python train.py --n_layer=12 --d_model=256 --n_experts=128 --experts_per_token=8 --d_expert=32 --d_shared_expert=64 --activation="swiglu" --moe_layers=[0, 1, 2, 3, 4, 5, 6, 7, 8, 9, 10, 11] --router_score="softmax" --normalize_top_k=false --routed_scale=7.02 --balance_loss=0.0038 --balance_bias=false --shared_expert_gate=true --init_std_router=0.0236 --lr_router=0.00252 --n_head=4 --n_kv_head=1 --head_dim=64 --vocab_size=8192 --norm="rmsnorm" --norm_place="pre" --norm_eps=1e-05 --positions="rope" --rope_base=10000.0 --rope_fraction=1.0 --qk_norm=false --attn_scale=0.125 --tie_embeddings=false --parallel_block=false --init="uniform" --init_std_qkv=0.0277 --init_std_o=0.0 --init_std_up=0.0277 --init_std_down=0.0 --optimizer="muon_variant" --lr=0.00229 --beta1=0.95 --weight_decay=0.074 --lr_head=0.0229 --warmup_steps=200 --schedule="wsd" --decay_fraction=0.767 --decay_shape="square" --final_lr_fraction=0.0 --batch_tokens=131072 --seq_len=512 --doc_mask=true --train_tokens=525900000 --steps=4013 --dataset="wikipedia_en"
Below are experts of layer 4 (counted from 0) of a mixture-of-experts language model. Rows are named gate (a neuron's input weights, with its number), up (a neuron's input weights, with its number) and show model dimensions 0-255. Each number is 128 + 32 x the weight over its row's rms, rounded and kept within 0 to 255. Numbers have three digits each.
Before each expert's rows: a language model's description of what the expert responds to. This comes from a sample of Wikipedia text that the model never trained on.

# expert 5
Opening pieces of words beginning with c, p or similar, often after a colon or dash in taxonomy infoboxes, such as Par, cr, Class, Tr(acheophytes).
gate0:131090123095148125089147152097093173087119131184130113125145123129151142175096143173091161136185159134085106176120077141174104079124151083076118141142083105167137140134142136105116050186140161135165222150117141197141156104144114117143103100135145101113097065135120113138088130152111069122196117111116139158147135098194101108087150124170136155120143136129124148220098112143191137183158156138125151102140144113103122131117072185107107175095121088155181105136164118097099098152085181088118084120160136128132125151091157119166087088141152087108187097127125113137105090153094132080186163094085124147077143115134190054166111140233136135133141138131127137071174063051140096115103135148107127185154059074134118133101120132132156127156176156100130174134158156098123142101155136
up0:118097162122126112111176154068099151151179150170113138105114153121049098119195046187144176174201165139140160161089093127143128106118128136120149115068127131104163119141138144129102119134202139111130105168100124100145175128139075165134075147098135124129183153115075149147113146104090145102112079146144146106074123096167113085081144130098105143146188154097152122122132121113092109134142117099118162112179139105133166155186076145117199156099137140158106086093144074170099147122083142051141088112118146140137103192179091150073072131129107138100141196181156079147123123120144101126108116146172109119091181101117140073126054137091155204095196116119144122064166144184146147147165120115125126146148130118155101120141121136150099141159183124104114176183146221096154134125083147

# expert 30
Field labels and values in geographic and data infoboxes, such as Regional unit, State, Location, elevation bullets, coordinate primes.
gate2:117176129132138112127136152107147150137174117149095109090165169129132098082075099092185140149133170123169145094148115143120036177078068116117149104113097205146098105125133107159092135198123102084084194134100232054161104093141141102144159095121137136152083110108160127165039087121085059081185116055143131110133122119189097129098079128107118083109137145139145100157149163145123105144119162143107123158132183142104064104095136216163128111169152169129167128105131117180075091099085153098116108131156118128086107105158133170175152142114103111141136108145123169136121107144116130096120147127106057114126074172150092108140138108122133176145089123161086146096080137136143130156070124148181112138131101157134136117164143148149090131093112195136145136127136149157099105097036074
up2:236151118115110077108145084142116138124161120045157184103107112127109099131151133162113128140080100075146108123080140120122147136139087119107150172124128185142075121115166175176144177185142122109153142115115083143134124105084176160218135101158175163061145129186164187136123169141128076123157069135116108155164124059161128126106105127178140143166141086113174178163118146146115108154130093098080157128112090084077157154145098117120103151130065064132152057143153082137109122108149103149138118156060120111139156146134108120117149122156107137101086144086140092140118124109111141100154112155093095123099137039092172092165100093124038058130144097131102118119116149132128114164139206139139131112100091159164116150122143083167182074135155174123092071097129118125130180137176105

# expert 63
Field names in infobox-style dash lists before a colon, like Binomial name, Synonyms, Relations, Release dates, Born, Website.
gate2:182179140107135156126135119189142104149152137155125134137167154121135153165162089131174126119136121137119134096147155147144068166126113193105170134089172125132159164146127160160138120209103162162114072102094064129171143079143145162106150126166103125152175107157159140150169167074142116124131169132180113133138105117128103111173144189120188088076109135116167093066113102149070139107111131139028156163138116116152116094078176121112183120101095173083125132129110127169113106112096122135075188090123124117143122133129136123055122048140102202102118139044142167099090107139126099185155100104147131148174133101172142137086112131122120154125091187148146128133116094096088100093111114090127191185151175154119152151140086091161135056112135125144189127068142121206115138142050167
up2:173191093139124140131142141078118092095152111154121178119159154128110140162057139131119111128095136124135164115107122111131125101111116127145112150060107146149125105070145140072116101167109203101118112091154201156179110135146122127163152108121061087093163098124122143096071117138130159144100137151164071107147104149135130098129148092093116151079120147116092121073159172089099121095177133101153173094081135155125065108089207121138085141141136118114056165090111135143117162135188125181156175200116114131067149169064092227105112079066066110150102110090103153137118114083168160130120130133135159161100083052080057115117093150116114098079114200094129140185125142164119185077153122123106106117112130177087151092122176162140179122098134142086134124129152140105132149104142161

# expert 57
Common adjectives and adjective-forming suffixes like new, own, special, sexual, devout, and endings ual, ial, ious.
gate0:133116125143158078134146149151103167080118135162168158151110106110054135116115161179172166146068182098156166116072136091144166127098125146136082161187139129106094149136176118150122168135062113118096164112153092072096168173134090130135081101150167171091148110131087111110140192061111151152126109142111152147154082088129145145114125097144166147136098141113083093120139142153123080150180143150102045101136164136153189128156138104111089136168113151117121168079153124175150141152166121119120109147131137133118109074148140132176123094161118119112060181188100116105108132142154083150098104075163042109108149147141135168169113185104130166115121140148156149133142077120105114110144121126137125197120071234150106116125122131180136141146224065158093166144132163122016135160126126
up0:155094140172162160113149191101102191137137168075095110121157094076190179100127168100160131153120168118155178099096112156143104101117135145111141059132106142159158101105084134146129114155136120106103126136136112127168133177152125124152120170121141135048147079159073131099181096093167107120182147209114160150112093117166137136171157113120146160136152092130159154150160078160081140079168133114083130146098148085180112121128205093131081107133111171083043131182119105144140088114159156092158173092160162188131138198180123136156143165171114133095101084156155110068093126192113148111175093105135100172116158137102111129129135142147080007147106155115135128173148119183139159132157139110086108152080139130156097139125116142137083153129088117151097055139089097161150130142080144

# expert 54
Place names, especially US states and cities, in sports tables and bios, such as Virgin-ia, Iowa, California, Carolina, Ott-awa.
gate0:066143176091112122118107151147159138120129141183070161142157150090101176104097154143060124155106149093185133120142169165203097142108122137117100079124118105141173096126020125096126099178098127136110096113101084118163113154122135173099157127139139126056168077098092083184134143134113112145169145111144069147116143145163144198128081151144157186128129125094138134089120162138074172091113136121129089060161059131118085055150112148104115164130114118117130139129108111116054097092150110111204161202117137107148141083132151159147104087094137088143146129125150148179117109098112094152098131078153166117126094144114047126140162164137115074133086164119109100142144079144135114135156108142137148121133156149157110102120206102040080140148115157064116134147103095113061190127134173
up0:081150175132112181144137109097150072140102130118186070129072136117161093124109102117038106123206100148113126120170163120160055140116167105137125095108169142173126122122144170151091109073104096153106171120122141164130151140129185110088110182107117120096120112147128128147116107090111089133154099114156120156155099118084116134122084116118169113167110137151237115197145085133168126141154121099125148151140086078103118103136106095104182137088067114100135125157142169224118137148097166084151128162145138159095115141158112171124088086128101165182109155092119088127142157066110153115105117093121204050140073070138063105154160159133155149120127121130148157133052157082113121118144090151102102093121101148177163114097088138076104121155143082102115201083064141148105075125131123

# expert 14
Second pieces of words after short opening letters like b, g, ch, sh, as in b-akery, ch-anting, S-antana, bar-itone.
gate0:126121144105162172116140139145106156144137108161170158120141049094107199117102105179102164145145124121190118143089086085135051112136130161139125134141141160163185100151109120134163126182154102151176153176111126153096147131119161095144167098150092156146099126128133080092055161136093162135101157124138143080139140133107114148162159126103147142107101130129180135202067177087160104165088099101158164110172178155113072157146092141141101131073146119129145141098141146149133105113072069139078164164142116152206144124108042098120148110130130134081138097091119107052161126090146178176153162168152109098139109077095148088064154086127153085158078066108129123169063132179162103123114105100112067106082117103076184102129109139213128174108137126135140094143131169159102110122183137
up0:165173111120102140049132137117036166100110056095175190091127134141100162135125154066127164103100126160091123126183071133101148185122153135146140105163106146135108133138059094160121088140137154088151196103109132121167141143087135178177107140099097137189150154153111096140165104159133148137145074153167119152100136114098136128100163129083143141122109123112098164149118116096117146087130167134039160138130171086111141146115119093083100069115032136133102108089106132117146127146174154113107113097117112138137120112178158117154137141126092169113095156064095098108093127137125059088088100091098132150178110109118158086091148115110145112121082174075122126171100080108167109184166154156113191193133104114116145126088116180065178125112165075129090119117064149187106056097145146

# expert 2
Tokens in sports articles and stat tables, especially table pipes, scores, and words like Opponent, footballer, season, League.
gate0:105162181159095076169129125173113146086114114153174129155139090154108128135171135129073057134138171137113128154175136101156117132099190148122187124099135086196130182133088146107142106164143082102149111164107136157178166120131125119119062152095110146142184211135111109114043133149134166144118130098160129127080115087150103118146112165117130081161107178150072184147166155150125045188095105090124163165076149076101107088114123112101084148127102099109105154107150131218175174172158133113110143157113150136160127103185177092134141124100144162153115152109142095140136093120156161143166126114069125148116038126187113176076128115129177130107086142120121126215123130106121039167148122136116122171164069145155150125117135129145103081121112119098078094136172128174126115179128114
up0:097210128138202155165065140167103131058122149162105147139076123113112088099124151151177126138108154121110126151150177116118068122168160155062161159136139117172120166208155162129118117051142086117138117119103126129143120135104081080103072078100144138116081163100108097153129157132134152156108147108119104094116105138118128103133132131163159131121119092120205084156159103137174087157107180119135100118151124137101134141128171120117051087125101142227146075099060117131126096176163135126141145105151145110146137180129162119129086145077126133139119134047125050189079111113103186084091124135083144154102107084119139165164185154111162102094105110164171119176129086098136126159085146109103133071169138146097122080159152143153092157116051121088140146098110182084161164178121123

# expert 9
The prepositions in, on, at and from before dates, places or things, plus month names, often after died, born, held, released.
gate0:098140141138088157092130138106103155125070144189168144200158169098136117089164120189109108154137096138119150141124068183157174146114182159114159127156122079140134115106098156154112110154091074078143195158120131179091098057118137112067116194096153169202108126170103104169157138176124098125195062153168111157129129148129132111121142149141171178102121140129100102070116171112128103104113138113104146116124113116133141085101123113101166084112161166211146144162116163070059142116151160117143115136089100022210095146131208125122125129151127114133147084138114228167184137114087183153124144169131132119161125102082118178120121135135119112111145071137125124104127159103128105138103096109180119147176112131129133135129130116056132085069142159103110132163138101140091167153162102
up0:120093129126214145125133162124152086119077115167107154071057090160150097163110138081111160124126099177104135140128105131112107171118075234135165090140158159077115115112139109125167109084129114114144112150111182151118107117120151008179193085144127099095113081114149097137168142117096102088118110116093197150124160197079163129101181151102087195150121093124093093108155076147178111192140116146149123132091135128111135125120132118142128122140144153076074178051064120097045084139171099101153192141142122091142138123167129149182137115076111114094140122117143084119111151191101102083099143134130062122098134113100124086080119120070155086138100115144152134163136101159101126130138063147131112139168147166122141146103143200148106081151146123155131096142127134162122107155126147

# expert 0
Auxiliary verbs and prepositions after a subject (was, is, to, with, as), plus -ally/-ably suffixes and "very" in predicates.
gate0:096206134129163108189132106119198127121189137207147142164116111098115126141163073068110164083079130178143050131136179122163153163085128194137143106170105095215218146151113089103095118132122106136112177113137164141091119115162125105087126120154126130154158119138151179153130094145083138102163134143116122140105115175138148123151127107132181138125104107160186107129172129132119151147117147081150116115134118135091096150094126218098199163153115127147170145093132108085047159128120104124150126181139145125179120162125099107093148113118119135148160090107158137119138055156092106154121132062100108141174108168115126185080127106152074135160073122117128121177093106105102122099151062108173088162162116142127061121090124116131173140132135128081080132120092128139138125033192175
up0:126145110169092157066084186133125125094137124084133091109103091089130103101132102167123105088080036120143078100144102094171091091112159170135103116106107065146122107105128097140128121055194124119179162078121108093134170121123123092093146151091131108107110143158156179090119104110100073136070059126119134118097123086144127110113125145135103076134090099107135125135117133146102111131132109116206086129127134166137104211153126116115113124082120129204162163121132101145138120149110207143076125146134166091104168114110106117066132134173134133085065100081199118126100108131095184117079107109127105121099182124119108089146142097100138096079167157159091126108146127100167200122101141064090133081098158089120216069068093134174152151151065069085130114134078104139136158133118130

# expert 7
Opening capital or consonant pieces of proper nouns and Church or Latin words, such as St, Gu, K, b in Archbishop.
gate0:124165125134104104171123139137119092102117216130133172083136203119159127135070122093147185142138143120102155108085159133176122138118123117144088088177146128062149162171150167149143194111089090104085073065185106173213112148153200137108141159146111098145147189113114135143117125141092158087116147033093119154101119073101142110148110145100182073135124119150123142013055162119134148141070157137164087077131134100143112171145145200124179168166124065142151164115138104135155053101132139116127103117146155102117181138137117105124163170134155130118126164113108118178133114149116140138196164107139161127183158106123089151142173096130123153103113091126112114093121137064157177131095129136112173141128168084188160144128179146101123090129145110098123079126112104153147172118149145
up0:168044131111107138137121133084103161099130182083112134094101093179166102192134132115144119147107090097099100134160135128172124061153125140106096128184141112138158168117119142110171177147141119182152127109162101118104139113065139054124128140106111114116117139105162144110118104127130146099117110178161097132094147143125162086188041035112105134150158112121161085145221132095145078129148118124206096065154182164182137143128092133089188106144091119124135071132126118113062145121114148127161188122159147130137124054151152129074115088072125135079176129141186118114156124086138165116138119069140159139131219093093149163093133147118173145129167148140111099165084121117099112155099098097185024157136069121103153131098109075117131135114113146114128136131099157115106106107178117

# expert 44
Common nouns for places, buildings, organisations and things after the or a, such as government, building, station, bak-ery, fac-ade.
gate0:172075161128142105066121116133137143150083121124127067123126098089089099143144126106138122140102136152134140076164108171166137089111147130135091059144120109167203150188082138130137117197087114092160152089116107186079103131111087147168124092110134087111131153163125114088182131134159100181159148123056140159097120154151143092151015143114112196126090138139168156138170117139120165114130131147112059162161127080128147118144097148132181114171135098094189071060101094108112195144121158078106142215114096130100116101103108124149181151065161110074165206175145155149154140159128120134115138140181104129101158134127155111113141131144092104101119116079174116158095207099105109145146131111159144086140179101138136146127074130130100120153089149073199152163142166098112115161108107
up0:175160105123156111119096113104150072100172092109098116155130149114114160155164170150088101107152112130127131124100177099127135076117151095122128167182082159108198115154117161129111114141149134089142050147120185133138095160137117114140191132133154111076113162076106159131149198148174103157130153065135124155140098175075133116154160177118123141145145088141068138196105105171117119156100140149132152140123118070184128118155167170090089206090096080079212139112165131123116133145153129100130134125093135127125136049075137151163152110107117140149137175108163144081000148128077118079120172067131111161111160146178187152093104084161117149150161093097117135110097139123123115165130132123177127096105117099142076119105147111109129150162123134135114154153125137143140000083125151

# expert 38
Nouns and word endings about music, film and art, such as album, song, film, sopran-o, guitar, harmon-ica, episode.
gate0:168048158140120129127149117138131126142138117145157147063103088119106078103106140141164162154135092105175166118057154186134122115088134104156111107133149112128176104124141177160113164171094132150127087111134169126166093128126155162155143107141095112067090200113167133142185162110162156068164115125047140115178070163095119089136085170122157076143140117081137134119083167128148161146081094085120149081137111119135078180122164075154132186164198089165091154228074118160188135129142113106114121118147159159081074164133118109145127101138111138081123172124103147089109086183137204059084096114151155107138164133150129165145168123112134118151195157103115104084115117101132138096088120114123109102084098133193121158142111141117148112125188149182108113084177133109169075122084130
up0:101015077143063073079159144123128079140090134079101120097111160143157112176128097077165113181134140146039134129056107106089102147156101129115148148136132101169150141163145167170151159116156158128145101130086157149163141120061112120107134145118180102137109135089121147135173129140204140096171138134143114046166137120177115158071115128171103127087129121144069130072120157082095107135078160125123118123098062097152118168144095126189079086102134100096181086144134165173199143168136127166172112152112148115049111108107123127115135116141125152129106110097066177131127162096185094114133135123170099113158177172049119111115086153192158152081147054141136129117162178088107148094083153126122127123138151102119165146133122131151116080151088093140122151126147123125134175126085123

# expert 19
Noun-forming endings and nouns about government, business and schools, such as ory in compulsory, ers, ation, company, governor.
gate0:099141126143110123138144147127087126126149075187109151159169152158127135120122097171148135137162134127074172092151078124173108120188139093161173145051097138135103152149183163052130141104151166129115099113160118077139117181118235135084173150141174136222079078110117158124185167152151158157110115182150092136077123111112111111133166135140142138157122129152137068150163128138125132160101096092101103065103110133114160097135106115121118137159148114115136100150124089124130120153049129103129085169121129125121143144154164170166180104151144135091136160137085200113145146119120115128138145162122191114127142101113089111150110106097079036159145101148150159066146114127137092156145028125117161086096128162131117148192095126121138116074093058038191111109124121132183092115094086
up0:160136105120082150128097127116098177095118179074162149108136138179107155100127196151102105097118153141113098164110152170145071131195133115173116099163096143147100146101067118106136149145116101161174088132162137089091142164118135101079127134169153092151114106114119088116120201115140119083094080151149138142135101126092137141101153106094140160194078078120141169129055091080164133127152146124124123170091185148101128109058132164149115092111066108162133067149090133084118116085179119127177070067162154125113171135093116201155132124133125137098090119115145112114151123161159085158174160180142152101143073058108141116090122210066193116097100155108132155135108111108058233135149077111149131136140145163062115144164079171106151173118143161098147112116096086150140134107123128

# expert 52
Hyphens opening bulleted list lines in infoboxes and career or credit lists, e.g. Manager:, 2002–2008:, Edited by:.
gate2:088086131124111133096108152111162097080119131149196083130112108107171165115138168148139183164114119131118213111114076111126094124161166062133145059124137155181132149182134173118118097130090167143138189144118116130084176135128126162128136173092098091119150156143087097174152197176122142102098175128131080090090130163099142113104118106170156186147143108088135075187119156137046106119096125195168113089153215154143113181160116153162129167103144106111109113088137075129130132111136139111069117121127144128111133150047128140028132160167141136064096150080119108166121122123098118142142094148097157117117148116121180151114152121094094122137093163130125114152134096184116155133127120112156161162165073103126173165114163114127143190153213047116164144167108136169169094183138141
up2:144138151100131140117113109139111110116139181165140133096122194152100108153120124184146153166141131155142131143127077151111045165155127137175131116063134148163141172133147152109138066166146028112089114096160150126134133089126168171137160040140162123188133120108100121097148165154094122152124122120147140126110118107064157133139156088149198060114133151150171180186099161106149137086148131157118126139154156082090153153115051140141117108122085199111187137036169104054149078083145152078162180142067134056173122113116153108118152051122073110141083134124148186114120090100080134081118135142148083127158123135139128127139136162137136090115177130108133157123053108091092097091118122107113110094150110082095110129114176171084071128121137146086168115130161108090139116175113114

# expert 46
Noun-forming suffix pieces such as -ation, -ion, -ity, -ism ending words like adoption, conception, telepathy.
gate0:172099119107148160076146126111144165138149118148138116114161133105146190132073165095117146087050098091090178115212124073086139084147180090090053150098134123085093120164156092154138082182146073097122126154151195112144161172128134122131151174122168117143127162135131099161083128123104154121122110146150132114065081162092134090109150148087118135156139130145124153130162131113128165154174127037084145132120123138116086077080147069133074122135071082095082153126107089137084100102078176087085153145154107086117155103116109180146146130077114153152092106080148117143150108162123080143157164120168106091066167125156108075111170105142146126163057163087175146104120107118148182192065084159120165138160151114149117136151163118135177104101152105098156154087116164153154067097165100
up0:138114142149171141133124155135153159088131147133105107172085198076119132122094081161147168124167167123114092162125088190151108125172082137175135098148088149152127129087147159128096083170093198108056106173100161149104137112087131116101080108141154031135152200149199064150165092111110174130109110179181077082105066094102101180148109162134147147125123139142103125141096083173161087128111078058100063167145139099099127094136092101130143124126137102094110192167139163146161128133135123067162116109170167129143118161140102158142137148129174125181136153134164144116158136137091174142190117086131170102102173146125121144119108157168176184136122117151117143065114124146086090102191059096096096198140105168123116143110112157118159076133168126096175123136125106113164083148117109

# expert 39
Verb endings and particles in event narratives, such as departed, dissipating, invaded, up, off, out, after, during.
gate0:145154086121166119154150122109126131153113128105117118127129149130160177124136094133141160115174117138080130200128121169134130065109106156180086154143122110170117148140156114107097146147149166123211138123134181106102137185079097109082133123053128125154134184139098140129113068122092091141145196053142144102113129195093096100155162158162153126065191090096132075115166156116134114113189103162149139160171119119149162156160166190149141169129189144117224126133107143086141111139089095179134059134104133090151133130046152127136117156121140118180124103145167079123059111085095165166146101089090180156158110078120136075122182117127183158148137092173124126118166071140087107107194157102112169105136110120183150174154120112105126092098146153177126157125165170106133196142119157
up0:119153113143080098173182069111152121115143146158137152121147139147083140068106124097044098111073157088106126088187057133122131137133116133164178120130118097161167131063117134118153089129111137194191161158145187161109101093106137132166153096113112182084199116170159150092129105144148141148093154071153155115130137104155111098129128082190095129119165069087169121078125131156132108126184076099136106176129123129147143117199104149186179160177210159152172160140091128164106132124111065104119146116153083125124121128077122110155121101137091164147138171147136157112155131116127194112157102094141135175157170113143113111101065069154109077084147105153132126189137118107101205103147068069114141136152132072120127118127142111105057113149152138166189110075136115144118145139191128

# expert 17
Word-final noun endings, especially plurals, that complete a word before of, commas or and, such as refuge-es, regim-ents, -ities, -ation.
gate2:099140104148108150116146108109156121126131055129126110136139108131061165086093111117097126122164079122121140112123173135133104081102131155141112061141134122097091147203127112198077139122113154141098145158159124158110136127091130110193088130080130119125142146081111111082225152147116099095146147150185140122110095161119124136137116089123111035169121135140186061115139119083120100103081100101128185100147163117184139121107171156155121146108184169155163113142164092119108112154158107155139108111146125167073066106129164099164137125182091061054084161162123169111152150149149186117125117136153148185079128183128155205090136089185158157119126078119127113158144130089191154108115127139098120166056106165086115139167084054174064185152078108120115103132137093155174131113144130
up2:147119147197102154147144121074079129151147170154159125136121127147097150111148136173174132129152128128149116129155189156118180156173179151122116086125124203134104160116118124067049131099086137143128069124136101139127119112138112161131141148167102101121123090183081112103111156159139210108137051064151093118116159126113134178149100139124114138127162143160140151186081192105132152128147115150146093097098067109072180162168152121111197134101180137096137127157110128071122144118141106100150158094075102099086114161081116134108128114078163089158162108120129099092128118167151121101101088182143092092122146081071147128149110211120067120133138145186081158166164092200076092096142128084091099084119152154089187155126133203099161082173113116160160158158109198102122134102119120